Experts of a small language model: 1 pick a token.
Below are experts of layer 8 (counted from 0) of a mixture-of-experts language model. Rows are named router (the router's row for the expert), gate (a neuron's input weights, with its number), up (a neuron's input weights, with its number), down (a neuron's output weights, with its number) and show model dimensions 0-127. Each number is 128 + 32 x the weight over its row's rms, rounded and kept within 0 to 255.
After each expert's rows: a language model's description of what the expert responds to; "gets" lists some tokens that make up at least twice as much of what it gets as of all text. This comes from a sample of Wikipedia text that the model never trained on. Tokens count by the router's weight.

# expert 25
router [ 95  98  72  73 148  90 151 136 139 113 148 151  78  94 134 101  93  71 168 190 136 158  93  95 107 138 114  62 139 171 185 201 116 151 156  83 148 132 125 139  89 107  80 149 146 114 158 147 138 123 134 147 128 140 121 139  81 145 117  97  75 127  72 111 174 108 151 116 121  86 101 112 140 140 114 134 163 168 146 162 143  96 100 119 109 154 175 145  81 159  77 110 172 173 118 181  80 120 138 111 172 103 180  96 169  85 149  94  87 154 146 111  81  96 141  69 167  88 154 126 118 126 169 184 154  97 161 137]
gate1 [181  97 163 122 113 131 153 140 194 105 150  94 122 140 113 207 120 125 135 105 135 161 141 151 117 134 156 162  95  71  89  76 115  95 139 126  94 102 107 146 114 121 141 158  89 121 169 103 193 183 165 141 125 163 172 112 147 138 158  87 137 177 164 199 127 125 150  61 141 142  78 190 134 103 119 104  99  86 123 135 147 129 156 104 149 169 118 162  93 107 102 137 138 101 105 111 139 163 149 134  81  91 111 144  49 100 143 148 173 136 111 103  72  73 143  71 157 103  91 114  97  88 125 190  75  96 146 159]
up1 [134 139 193 166 112 128 167 198 115 129 120 112 124  96 101 105 144 121 161 117 112 158  93 137 155  94 101  99 118 148  79 146 172 134 202 130  97 189 158 119 125  70 104 131  57 111 112 173  90 137 119 130 163 164  92 153 114 133 175  75 170 165 115 125 125 142  88  83 107 134 110 135 150 100 101  65 130  82 120  99  95 172 151 145 146 160 120 149 173 131 122 189 149  78 169 167  93  93  42 161  55 122 145 127 130 125 117 166  89 138 100 124 125 178 179 149 162 119 110 162 145  90 142 130 131 164 145  79]
down1 [146 131 179 145 115 130 102 126 100 148 161 151 119 185 111 110 100  85 176 137  57 145 139 101  87  77  74 194 139 102 115 198 106 143  88 124 161 135 167 135 112 136 147 172 101 119 128 118 150 112 104 120 134 132 150 116 162 110  94 124 165 141 154 126 112 143 183 146 191 138 144  85 161 151  86 104 123 116  72  81 172 164 104 113 153 230 116 102 143 114  71 151 114 149 147  90 106 139 108  86 125 143 136 190  52 169 119  95 111 134 125 121  92 138 129 101 156 147  91 160 155 133 161 123  45  87 134 173]
It responds to: Table pipes, commas, and, is, was, plus odd letters mid-word like forced, advises, and verbs allow, provide, pass.
gets: " |", ",", " c", " and", " is", " was"

# expert 0
router [ 65 195 101 176  25 118 167 160 125 107 168 115 150  64  94 177 116 146 113  75  90  91 145 112 128 114 142 188 127 136 137  90 155 141 170 138 144  79 139 158 170  64 172 133 124 162 117 103 114 106 124 123 154 113  72 125 119  94 170 158 138 150 129 168 124 133 199 155  71 139 151 126 115 151 142 140 151 111 108 128 127 129 142 162  98 120 130 141 114 168 192  83 190  83  86 154 132 105 108  95  56 125 144 169 163 138 149 152 116  98  91 125  81 163 139 122 131 138 106 147 116 173 101  99 150 149 100 171]
gate5 [104  79 116 152  96  97  97 145 123  79 116 147 199 120  94  74 110 132  76 152 197 151 143 151 126 106  76 126 137 114 132 152 103 132 117 144 103 180 141  65 121 144  79 116 168  43 120  49 152 149 119 110 134 186 134 124 134 182 121 118 161 153  77 109 152 151 123  99 141  86 126 128 135 102 133 164 105  99 171 116 129 170 118 110  70 183 163 168 232 148 150 139  96 145 202 150 121 119 139 154  90 129 168 134 112 125 114 159  72 129 156  80 108 108 138 140  88 122 139 100 133 103 163  94 124 135 159 128]
up5 [143  93 110  88 157 134 147 158 104 131 192 144  65 113 128  81 126 137 107 130 166 111  93 140 125 108 198 119 134 155  77  88 132 175 159 128 114 123 143 148  95 133 123 193  98 158 150 131 111 188 125 145 183 116 109  68 160 121  97 158  86 133 108 156 143 158 135 114  82 161 150  88 172 101 139 162 198 179  92  98  64 169 150 162 143  75 110 172 115  73  81 134 148 110  95 143  84 108 135  87 147  99 113 107 100 102 143 120 119  79 158 143 155 170 170  99 134 185 142 128  73 144  89 113 198 155 131 154]
down5 [ 92 116 194 122 115 164 131 128  99 145 154 174 144 118 111 124 121 138 146 190 128 168 164 161 119  62 149 117 189 157 138 191 122 102 183 133 121  90 168 126 108 184 132 162 120 176 123 121 108 105 168 131 163  82 107 100 137 142 112 100 146 100 139  95  91  84 122 169  54 117 166 108  86 121 127  79 140 140 190 105  64  76 129 131  99 130  81 128 152  88  82 140 139 196 143  90 151 149 111 170 122 113  98 124 118 110  71 122 140  81 119 131 154 149 159 118 167  50 137 172 143  91 134 109 132 102 129  54]
It responds to: Standalone number tokens in table cells, scores, records and dates, such as 3 in TKO 3, 14 November, 7–3.
gets: " 1", " 2", " 3", " 0", " 19", " 4"

# expert 2
router [106 109 107 108 136 105 107  98 174 106 155 135  99 101 132  97 105  89 144 158 145 151  79 129  82 136 137  97 108 184 179 201 138 129 130  94 167 150  78 162  84  94  68 159 171 136 170 201 127 123 129 126 143 131  97 139  90 147  93  97  93 159 112 145 123 152 153  81 144 110  81 103 165 138 125 142 167 164 128 153 136 100 102 101 107 165 141 199  87 167  71 122 149 166 122 202 186 112 134  83 149 108 146 131 127 112 140  89  66 150 106  98  72 117 111  57 125 105 160 135 125 112 177 198 151 110 138 123]
gate0 [147  79 135  81  65 146 124 170 172  93 123 106 142  65 134 112 160 122 157 143 111  93 146 145 156 126 147 117 113 132 131  79  46 132 111 122  84 127 161 182 130 110 135 130 130 165 140 173  94  66  92 151 131 165 158 109  92 128 146 110 124 111  98 139 111 191 165 148  66 122 108 158 150 167 141 136 140 155 166 128 177 139 129 187 159 159 106 111 161 160  92 187 119 182  83  75 153 117 187  96  69 100 131 108  93 126 120 169 105 127 139  87 119 120 176 136 122 155 172 123  88 155 141 182  89 180  75  84]
up0 [143 129  57 115  88 181 173 137 182  98  77 142 165 144 129 146 153  93 145 120 118 110  83  68 145  96  87 110  99  74 104 163 127  63 218 109 111 170 162 136 169 127 107  75 134 149 118 114 149 139 134 169 122 134 160 138 160 150 144 101 198 126 111 141 111 116 108 149  94 122 117 153 100 130  63 134 101 128  94  97 155  47 179 178 167 133  90  79 160 157 134  95 140 111 165 201 134 119 146 154  99 126 134 173 125 109 149  61 100 142 117 153 153 122 130 163 105 134 165  85  98 133 146 155 150 162 117 154]
down0 [170  65 151  78 129 119 132 114 130 125 125 145 153 168 159  95 132 181  73  89 150 103  72  84 120 158 179  94 150 113 100 121 130 133 156 123 115 157 118 119 139  43  96  84 168 147 112 107 132  64 141 155 126 130 160 141 154 133 121  86 131 104 141 189 135 173 195 156 168 150 130 139 146 133  47 138  88  89 131 119 138 163  87  75 108 146  52 163 162 143 134  84 146 101 148 161 160 152 153 156 121 154 110 150 171 159  33 121 142 133 102 131 207 166 135 115 101 141 103 143 140  94 109 104 128 109 140 106]
It responds to: Articles and first word pieces of names or words right after in, of, the, during, e.g. Sierra Le-one, rights, the Yamasee.
gets: " the", " in", " Le", "ri", "il", "li"

# expert 11
router [113  87 180 129 109 134 138 149 117  98 117 208 162 122 112  94 129 103 104 128  70 171 121 131 106 156 211 119  79 141 118 194 122 148  93 158 127 146 101 145 189 104 139 147 142 142 124 178 167 157  96 210 104 117  78 132 112 121 135 114 121 132 130 153 158 111 125 169 112 101 148 104 134  99  86  64 160 135 136 117 194 113 126 159 118 156 116 162 147  17 131 142 112  87 119 106 117 132 158 134  71 147  73 107 212  91 108 137 140 151 130 123 132 129 148 114  90  81 174  87 150 134 115 132  79 127 124 177]
gate5 [ 75  71  93 173 180 134 118 174 125 104  79 185 185 156 140  99 172  84 117 106 106 146 174 123 176 104 162  96  93 158  99 109 115 116 150 194  95  79 186 128 115 165 139 114  67 104 131 120 148 136 122 116 101 167  77 161 142  78 123 126 115 175 135  32 126 122  95 101 104 165 156 117 144 169 127 195 132 118 107  92  71 151 159 203 163 130 130 117 169 149 144 115 136 134 116 102 123 140 155 123 142 129 120 125 139 143 106 176 142  75 135  72 114  93 149 122 129 162 144 122 102  81 101 116  91 139 137 186]
up5 [110 131  69 136 144 111 116 182 138 167 114 181 129 115 188 101 129 120 131 122 102 121 204 116 154  94 141 135  78 140 119 118 145  78 113 138 105 134 161 126 170 106  78 158 124 111  96 123 171 152 125  83 101 147 121 109 134 153 144  98 138 117 103 115 159 200  75  95  94 132 124  93  85 184 156 152 126 124 121 132  92 153 240 147 161 130 147 154 101 111 136 153 122 135 100  75 179 130 137  97 117 106 120 177 162 139 197 172 142  26 184  97  90 132 132 119  63  89 122 133 116  92 107 139 169 119 111 147]
down5 [104  91 163 139 158 173 180 153  98 139  59 152 158  97 113 126 130 137 102 111 123 162 121  66 115  61 193  59  99 158 123 158  99 132 141 176 149 164 116 149 119 134 106 125 182 106  83 164  98 131  92 158 131 112  84 140 151 130 129 156 102 100 140 114 140 152 100 114 130 174 195  82  95 104 128 144 147 122 116  82 168 140 153 171 118 171 215 100 115 120 160 135 126 113 109 103 129 123  94  96 106  88 153 161 192 116  78 176 129  99 111  63 125 182 129 113 109  89 123 122  80 126 152 178 101 190 164 125]
It responds to: Subject pronouns, relative words and conjunctions starting clauses, e.g. who, which, he, it, and, plus name initials after headings.
gets: " and", " he", " ", " who", " which", "=="

# expert 3
router [214 138  68 160 116 124  68 167 125 147 123  82  81 183  94  73  89 143 144 137 116  86 161 101  97 132 127  90 128 179 149 165 127 114 127 102 154 114  83 159 114 141 147 111 130  93 114 179 140 111 105 151  94 140 118  66 170  84  92 141 121 164  84 140 120 144 182 147  76 126 191 157 176  91 139 108 161 138 176 139  80 121 107 137 158 145  65 118 106 103 105 131 120 165 138 153 174 165 120 112  93 152  41 159 182 118 165 166 120  91 181  91 149 126 143 115 128  97 162 121 107 131 125 133 159 104 165 159]
gate1 [117 163 119 110  89 142  82  62 117 156 116  86 113 151 124  87 109 114  90 123 126 174 185 149 121 178 115 115  95  71 149 121 108  59 151 140 116 103 187 135 124 117 161 162 165 131 148 142 161 164  89 118 120 164 134 154 213 124 110 170 156 140 134 124 161 180 140 102 131 158 120 106 116 125 119 102  99 128 121 108  72  55 120 207  69 138  93 187 159 135 194 146 131  94 115 145  99 188 129 176 137 178 124  88 144 133 120 110 124  69 125 137 103 133 160 117 107 134 207 170 101 128 100  93  96 108 152 156]
up1 [109 186 136 122  93  96 208 103 137 113 147 103 119 182  75 147 157 151 173  61 123 121  79 127 158 102 152 112  87 168 175 134  99 105 151 114  93 143  94 103 172 175  85  74 122 103 142 135 140 135 175 111 173 157 116 133 105 117 160 135 129  57  77 132 119 152 108  96 122 149 127 135 159 143 135 149 140 137 166 134  80 102  64  70 129  85 195 115 156 144 203 111  93 178 197 105  90  80 125 114  75 125 106 133 107 137 134 140 163 174 132 115 143 132 144 147 103  92 140  98  72 117  98 176 129 150 147 109]
down1 [108 164 139 127 171  86 102 204 118 108 139 117  93 147 132 176 141 146 143 123  91  65 174 171 143 131 125 135 182 179  81 155 164 114 111 145 100 135 153  54 161 145 120  90 126  37  94  92 160 130 113 133 134 130 172 164 142  89 161  99 107 152 149 151  86 146 118  97 130 118 160 156 147 133 191 137 151 141  79  96 146 118 127 153 140  96 149 114 109 138  77 130 155 143 200 113 170 139 128 163  83 125  76 156 135  79 132 106 115 121  99 111 165  67  68  91 180 190 101  99 124 107 101 102 138 103 167  84]
It responds to: Word-internal pieces with m or n, often am, n, em, inside words and names, such as naming, infamous, Lincoln, Adam.
gets: "n", "m", "am", "in", "an", " M"

# expert 15
router [105 110  86 112 168  86  74 110 193 136 176 154  93  95  95 105 143 112 125 149 104 144 181 117 118 111 103  40 157 158 149 168 140 118 100 136 102 119  99  83  78 139 117 134 109 153 161  90 142 196 124 154 105  76 189 115 136 157 133  73 134 101  82 114 144 100 165 151 127 110 134 113 189 123  91 125 127 115 164 127 174 195  95  90 125  98 139 121 123 105  62 167  90 154 160 151 100 132 113 172 168 135 160 148 111  90 105 130 162 134 105 124 157 207 128 183  79 148 136 157 151 155 169 132  92  89 169 108]
gate0 [187 112 135 126 159 114 160 148 128 141 127  49 156 142 157 136 124 153  96 112 116 146 185 195 126 111 155 136 213 131 101 100 111 105 110 191  88 126 119  68 143 164 191 152 139 128 110  88 137 130 138 145 114 134 118 108 201 133 145  83 147 102  81 152  79 128 197 138 127 138  98  78 162  86 116 143 149 111 126 104 147 132 172 102 154 124 144 127 145 102 109 212 107  73 125 112 130 103 119  82 141 104 126 100  80  66 123 156 140  81 135 149 125 160  51 158  90 171  88 156  60 101 126 118 104 133 123 136]
up0 [155 167  94 115 165 105  85 145 151 116 100 135 173 131 157 111 119 150 137  99 131  75 168 145 175 122 118 131 117 132  97 168 105  86 124 123 178 134  87 108 128 127  97 128 132 132  96 105 134 186 105  98 103 129 149  91 149 132 110 171 113 186 118 170 131 104  92 143  42  90 159  64 178 129 105  53 209 145 147  91 160  93 146 125 123 148 166 125 102 118 177 158  38  90 107 124  88 151  81 143 119 134 167 111 199 112 145 162 138  83  87 117 122 151 143 144  92 152 111 145 140 215 114 153 135  97 148 151]
down0 [108 143 173 101 108  93 126 125  93  94 168 122 168 135 141 139 113 107 115  72 124 122 109 139 144  93 103 102 116 143 132 177 110  87 197 113 160 102  98  94 148 171 134 149 152 124 128 132  92 133 142 130  96 119 189 136  97 205 145 146  83  97  80 134  46 155 213 190  78  95 150 112 181 118 137  59 151 151 105 113 114 197 134 123 115 170 113 102 125 124 161 121 112 119 110 183 110 129 167 140 199 149 118  92 204 115 110 143 148 115 119  81  92 186 135  86 108 102 120 132 102 137 165 152 125 130 132  72]
It responds to: Nouns like form, cover, group, record, total and plural s endings, often about album releases and organizations, such as doors, Passengers.
gets: " the", " form", "ies", "ck", "av", "ers"

# expert 12
router [ 98  85 105  63 111 111 162 123 143  99 129 132  77 105 146  82 141  58 121 168 156 158 121  56 110 133 163  38 113 148 143 176 119 154 144  94 180 150 105 139 132 119 118 147 126 119 178 185 112 150 159 153 156 120 121 143  99 141  92  95  66  85  81 102 152 129 180  83 121  85  98  98 157 161 127 130 132 173 132 168 124  81  84 111 100 139 160 147 115 140  77  88 164 173 103 192 126 111 168 106 178  89 177 102 163  95 156  91 111 199 145 147 111 100 124  99 156 106 143 110 158 144 152 126 153 144 105 131]
gate0 [145 185 167 113 110 117 111 184 153 113 165  88 153 177 129 118  87 132 181 112 177 124 178 149  78 102  28 124 145 129 163 153 124 109 154  95 121  66 140 105 145 110 125 132 104 127 128 117 156 185  93  72  98 111 134 136 116 168 133 132 187 183 108 162 127  93  97 135 158 178  95 138 146 101  96 113 111  86 151 122 116  84 145 119 155 135  81 105 128 118 170 131  93  30 124 113 119  86  88 180  59 140 138 162 100 205 162 172 139 122 155  80 150 127 144 160 148 128 125  86 156 119 133 146 112 127 141 141]
up0 [ 83 178  99 138 109 148 128 109 111 121  87  89 143 152 153  72 123 129  96 143  90 113  87 178 105 192 141 112 105  88 138 146 149 118 140 104 140 129 120 121 150 104 127 197  63 216 126  97 104 122 175  94 136 107 109 133  99  66 172 139 143 151 137 160 173 150 106 172 160 102 109 122 136  89  90 162 134  92 160 105 146 132  87 106 214 134 145 167 149 118 155 107 121 103 152 101 148 179 161 116  88 115 151 123 106 170  68 123 145 149 235 142  95 117 144  84 135 160 161 116 135 131 131 147 174  85  68 121]
down0 [101  95 148  23 110 108  67  83 181 112  68  99 118 128 117 152 122 140 139 207  83 148 101 151  99 163 101 114 123 145 157 140 162  97  82 153 123 145  88 158  78 135 107 163 151 126 164  65 102 142 170 101 156 142 129 183  91 128 144 134 154 106 170  84  74 167 135 139 108 141 158 104 166 117 143 137  97 112 132 162 154 145 133 125 184  96 149 120 122 139 135 157 121 128 102  83 127 128 166  44 151 115  83 168 164 131 171 140 157 104 184 170 129 116  71  94 159 131 176 140 183 112 125 103 157 111 109 105]
It responds to: Sentence-final periods, commas, opening parentheses, quotation marks and table pipes after titles, names or clauses, as in Show (2016) or down.
gets: ".", " |", " ", ",", " (", " the"

# expert 17
router [ 97 143  76  96 159 116 139 118 159 106 122 122  71  83 138 123 181 122 110 161 172  97 130 113 106 177 136 104 162 152 115 151  84 133 108 132 146 134 152 147 129  70 111 147 123  92 163  99 136  86 169 121 187  90 118 142 141 167 181 129 129 158  87 115 116 195 118 137 104  76 135 132 161 140 185 129 113 124 131 192 123 169 120 128  72 110 183 160 136 167  93 163 135 125  78 183 120 154  97 177 113 133  56  82 163 107 134  67  44 149 106 146 116 126  99 107 134 143 136 188 111  70 100 155 158 109 177 173]
gate0 [115 135 100 161 163 154 130 124  95 137  94 124 131 118 161 117 133 144  85  71 120 110 147 166 161  81 107 135 132 113 201 124 140 141 143 160 158 106 130 148 143 166 176 109 143 116 108  99 140 140 131  62  99 134 179 121 135 154 102  96 162 111 165  87  65 140 164 138 108 163  69 143 143  85 152 169 127 112 194  56 116 132 123 131 145 164 138 129  78 161  96 158  90 119  58 107  93 124 150 134  92 146  94 146 109 172  76  99 146  33 132 107 114  73 107 125 176 148 156 184 227 109 108 118 117 162 136 143]
up0 [ 88 116 133 141 151 120 121 138 133  72 166 102 154 159  93 163 124 125 136  52 160 140 109 135 121 103 135  97 143 117 196 131  98 195 162  75  95 120 165 131  94  32 160 138 119  87 167 113 128 165 123 144 127 126 126 125  78 102 148 100 140 158 169 156 173 143 104 159 157 170 179 147  95 106 101 114  98 123  97 105  67 119 125 128 146 209 156 141 145 112 151 169  75 150 106 142 139 139  89 149  63 114 170 187  83 150 105 155  68 128 148 120 134 116 130  38 110 136 136  85 167 147  86 147 150 153 153 120]
down0 [156  63 151 200 149 159 102 174 144 203 145 110  83  97 109  52 119 121 123 149 143  93 108  91 185 113  87 141 102 138 132  97  90 162 141  94 172 200  96 126 118 125 176 121 113  89  93 109  99 116 122 138 126 189 176  95 171 155 148 126 122 166 113 146 155  84  79 113 133 159  91 103 110  96 107  91 140 104 112  96  79  90  95 185  90 113 147 184 164 117  89 127 209 141 141 137 108 116 158 122 119 138 141  98 121 174 107 206 138 129 108 138  81 156 132 164 122 133 157  76 125 151 121 125 126 133 103 157]
It responds to: First pieces of foreign given names like And-reas, And-riy, and forms of be such as was, were, being, found.
gets: " was", ",", " were", "ion", "ation", " And"

# expert 23
router [144 102 158 143 124 151 119 142 135  94 147 108 150 112 133  89 139  55 128 183 172 143  97  72  89 145  95 142 132 155 123 121 183 185  89 160 135 153 132 117 102 152 103 168 146 130 136 172 104  82  96 166 176 149 100 182  92 152 160 136 130 158  85 165 179 160 142 132  89  63  77 138 152 141  94 142 104  66 140  98  97 186  83 139 131  45 140 166 146 124  69 163 123 175 134 164 132 120 134  82  90  88  98 128  91  73 161 132 138 142 131 102 130 145 183 104 159 178 135 117 131 164 123 186 144  88 133  96]
gate1 [ 66 151 108 182 131 170  73 153 150 162  89 138 108 156 150 171 175 144 168 102 132 154 104 115 118  87 144 221  96 113 130 107 114 104  76  92  93 123 183 100 121 162 130 155 124  87 129 131 143 124 164 135 105 136 196 121 155 130 167 166 173 114  79 112 120 108 117 188 163 103 179 129  93 147 153  90 140 122  89 124 143  97  85 147 142 126 107 132 133 145 117 132 163 108  86 115  77 173  73 108 142 161  52 128  92 143  79 123 116 170 141 118 155 113 149 138 155 146 182  56 115 113  68 110  78 130 175 153]
up1 [175 103 125 137 102 130  95  41 154  78 131  92 197 161  71 126 112 113 134 110 106 135 109 144  90 127 145 136 150  90 117  90 139 150 151 139 133 133 163 107 181 143  99 110  82 101 140 132 133  91  98 126 109 146 116 157 138 132 175 137 100 106 163 171 158 145 162 172 114 164  97  64 175 152 112  73 126 120 114 122 149  30 155 164 165 155  83 100 173 180 119 100 102 129 192 146  96  49 146 124  86 141 201 176 132 113  95 165 107 123 160  95 134 119 127 147 156 160 171 164 165 118 131  98 150 123 124  88]
down1 [105 153 137 104 155 131 118 154 183  92  98 131 135 141  73  76 150 118 107 124 147 110 154 162  84 173 113 129 143 120 123 101 106 119 103 175 124  75 175  80  79 143 156 188  73  53 149  86 131  97 120 170 138  93 118 105 195 155 121 146 126 146  94 132 155 187 133 152 131 115  59  83 138 112 122 136 178 160 175 131 115 115 158 131 180  87 146 107 188 111 159 173 168 102 158  72 151 121 171  93 188 168 102 104 149 144 159  95 139 158 124  85 132 138 127 110 160 109 137  73 127 130 115 131  41 101 141 127]
It responds to: Middle pieces of proper names and digits in sports tables and lists, e.g. Cinc-in-nati, Uni-ã-o, Cl-ar-ence, Glid-den.
gets: "ri", "on", "in", "1", "0", "5"

# expert 13
router [127 169 169 169  60 123 142 139 130 102 124 119 142 152  70 132 140 157 115  75 164 175 133 131 116  91 140  86 177 165 116  86 142 113 131 160 131 142 109 132  67 144 146 110 120 107 113 109 120 152 140  87 127 139 121 115  70  86 142 136 130 122 152 200 122  65  84 132 188 104 102 118 120 174 149 184  97  97 150 177 147 144 125 115 123 138  98 115  97 164 101 181  94 184 150 177 150 104 146  81 108 164 117 202 145 132 142  59 158  76  75 128 119 115 235 145 123 154 120 128 135 114  87 166 160 143 101 102]
gate1 [121 187 156 100 113 103 149 142 107  76 138 103 141 114 148 140  98 161 114 140 135 133 182 146  88 177 142 129 170 152 112 113 164  77 101 148  89  85 175  53 136 156 128 181  98  76 132 124 143  86 141 159 138  57 152 172  83 147 119  86 174 138 105 138  92 119  84 159 147 144 111 197 126 114 117  96  99  96 128 190 108 218  88 130 153 161 134 141 152 123  76  71 117  88 150 156 135 131 137  95 102 144 132 165 109 103 154  82  72 196 105 132  62 125 138 118 126 129 122 130 153  86 164 130 166 101 133 161]
up1 [102 141 117 123  78 117 157 121 118 139  82  16 120 152  90  78 133 126 155 145 168 105 165 184  77 139 160 124 142 152 114 130 105  93 141 125 138 119 182  84  91 116  97 101 173 124 122 103 150 133 122 115 177 104 138 153 133  99 117 133 139 202 116 121  93 107 113 158 110 140 139 203 120 249 162 114 158 125 141 130 182 120 124 161 134 111 170  96 125  99  93 119 133 132  69 123 158 157 110 118 178 121 114 173 176  83 137 161 101  76  95 124 125 133 167 119 144 150 123 217  87 117 116  97 114 124 109 148]
down1 [107 117  73  77 140 114 117  94  78 165 103  82 163 141 188 145 163 177 149 114 180 109 158 167 102 141 148 108  73 134 109  89  84 143 168 156 140 151 101 145 108 127 106  98 139 106 117 158 144 119  84 154 136 116 171 123 178 151 152 190 139 108  73 147 167 126 140  81  73 148 102 148 113 126 149 161 111 114 124 107 101 150 141 109 104 183  38 192 133 150 147  54  72 157 132 132 137 122 109 116 125 140 111 128 101  95 139 103 129 240 117 126 110 120 110 124 107 170 169 175 123 158 192 119 101 137 103 139]
It responds to: Word stems and middles before suffixes like -ful, -er, -s, -ian, as in successful, households, older, Albanian, suburban.
gets: "an", "al", "s", "old", "ish", "ur"

# expert 29
router [111  77  88 158  97 126 109 127  83 138  78 167 160 135 145 168 191 130 118 164 153 136 111 126 134 148  72 118 168 124 165 140 108  97  81 119  88 116  98 121 151  73 160 134 164 175  83 115 162 211 120  98 112 122 134  90 162 186 147  95 109 113 161 176 101 127  86 153 128 179 146  55 205 119  93 117 102 138 133  50  96 131 136 113 156 131  96 131 138 164 123 173  66 149 154 146 135 121 111 160 144 150  75 161 153 171 104 172 129 145 109 101 136 127  75 104 166  65 101 139 174 123 151 109 150 150 105 147]
gate5 [133 114 154 123 115 119 110 122  56 128  68 149 150 107 119 130  87 102 155  66 156 141 115 179 205  95 128 118 128  61  96 139 113 100 140 144 178  83 187 133  86 135 122 154  98 166  51 150  68 159 142 104  79  86 118 115 153 109  93 153 123 138  92 160  89 131 148 148 120  85 104 129  90 131 132 138 171 120 146 127 109 156 107  70 126 163 120 140 149 164 183 128 145 174 159 112 154 119 117 133 140 151 121 171 116 130  41 174 118 175 155 132 158 182 143 149 146 157 116 146  41 175 130 118 122  97 170  90]
up5 [140  82 161 131 150 163 105 182 128  96 208 126 161 119 118 131 129  80 147 104 128  92 105 137 123 154 144 162 115 174 112 143  50 129 171  79  96 172  62 125 174 128 129 151  65 162 143 111 170 188 171 127 107 119 108 136 113 135 124 119 122 141  90  95 131  57  98  73 122 159 109 135  90  72 156 149 140 133 218 124  87 165 120  88 176 114 139 108 124 167 147 165 160 145 125 170 142 109 148 121 118 117 137 168 152 172  93  97 112 101 148 123  57 155 109  78  98 165 127 124 160 171 172 169 101 143 125 100]
down5 [136  72  92 114 161 102 147 142 128 195 165  71 142 168  88 118 110  92 164 119 118 124  89 191 175 117 174 136 136 167  77  92 121 211 146 156 136 177 103 151 124 139 148 117 131 117 102  86 143 111 132 133  84 102 142 124 169  96 146  85 102 155 197  94  76 171 108 115 128 103 124 161  91 140 162 107  65 121 110 119  67 116  87 141 141 145  98 130 102 108 174 157 141 157 224 124  83  62 153 142 136 118  98 110 162 137 121  99 100 113 123 165 172 161  86 110 140 113 175  80 135 140 101 161 143 138 104 149]
It responds to: Spaces after sentence ends, the word to, and short capitalized opening syllables like Bo, Sa, Ka, e.g. Sa-skatchewan, bo-dy.
gets: " ", " to", " Bo", "/", "-", " Sa"

# expert 18
router [127 137 141  96 118 173 182 145 127 125  67 135 116 198 134 106 153  66 116 100 163 121 106 147 132 117 159 122  98 127 165 179 161 123 126  99  61 113 134 146 126 106 123 130 113 122 124 155 132 160 153 117 150 113 112 184 126  76 120  94 111 170 176 183 144  94 128  76 124 126 136  99 138 149 155 135 138 167  98 183  31 181 149 157 106 141 146 119  91  77 142 116 134  99 144 157  93  54 129 125  92 146 162 187 115  92 120 112  85 181  88 123 150 130  92 154 161 112 125 117 163  64 126 168 153 120  45  67]
gate1 [178  72  79 121  80 123  85 103 148 122 154 111 171 135 192 115 111 124  66 102 141 122 131 106 111 121 121 196 141 107  96  75 161  88 160 157  93 157  97 217 152 182 125 152 122 123 124 138 124 105 166 114 156 120 132  56 170  88 159 109 185 130 162 193 125  99 118 129 143 112  91 162 139 121 204 124  81  96 133 114 127 102  92 113 112  92 121 154 145 135 128 145 197 139 150  78 139 125  79 164 122 179 121  96 142 136 108 136 113 157 110 160 106 164 121 112 151 149 170 110  95 106 150 109 129 108  32 113]
up1 [182 157 107 179 138 110 202 143 124 153 117  94 138 151  95 113 127  99 106 127 117 124 152  91 172 114 175 109 185 143 143 152 129 150 106 123 157 115  92 129  52 136 191  99  55 164 124 117 148  96  97  81 153 122 104  90 143 135 162 131 127 149 123 128 116 111 129 133 137  32 120 170  74 166 154 105  98 162 108  97 126 151 132 116 154 130 141  78 114 139 195 108 124 147 215 161 144 127 141  85 125  84 163 153 107 193 158 107 171 134 106 108  78 121  95 140 125 151  89 129 116 214 145 106 124 105 135  68]
down1 [171 148 186  90 128 147 152  96 158 114  83 156 158 152 156 163 100  86 148  95 137 131 132  57 117  72 106  67 109 129  98 130  83  71 103  98 157 146 126 118  97 167  93 186 125 130 128  76 123 128 125  87 115 125 165 148  77 120 139 156 133 132 154  93 140 120 173 132 163 116 122 146  96 116 184 136 129 119  91 132 111 143 162 158  58 166  77  96 138 132 144  79 173 114  81 127 180 128 126 150  87 142 135 151  26 133 157 167 154  92 139 142 132 222 181 175  93 141 121 152 154 100 143 138 149 140 119 158]
It responds to: Endings like ia, a, ina, da plus closing quotes and parentheses, and of in Species of fish or state of.
gets: "a", ")", "ia", "\"", "ta", "na"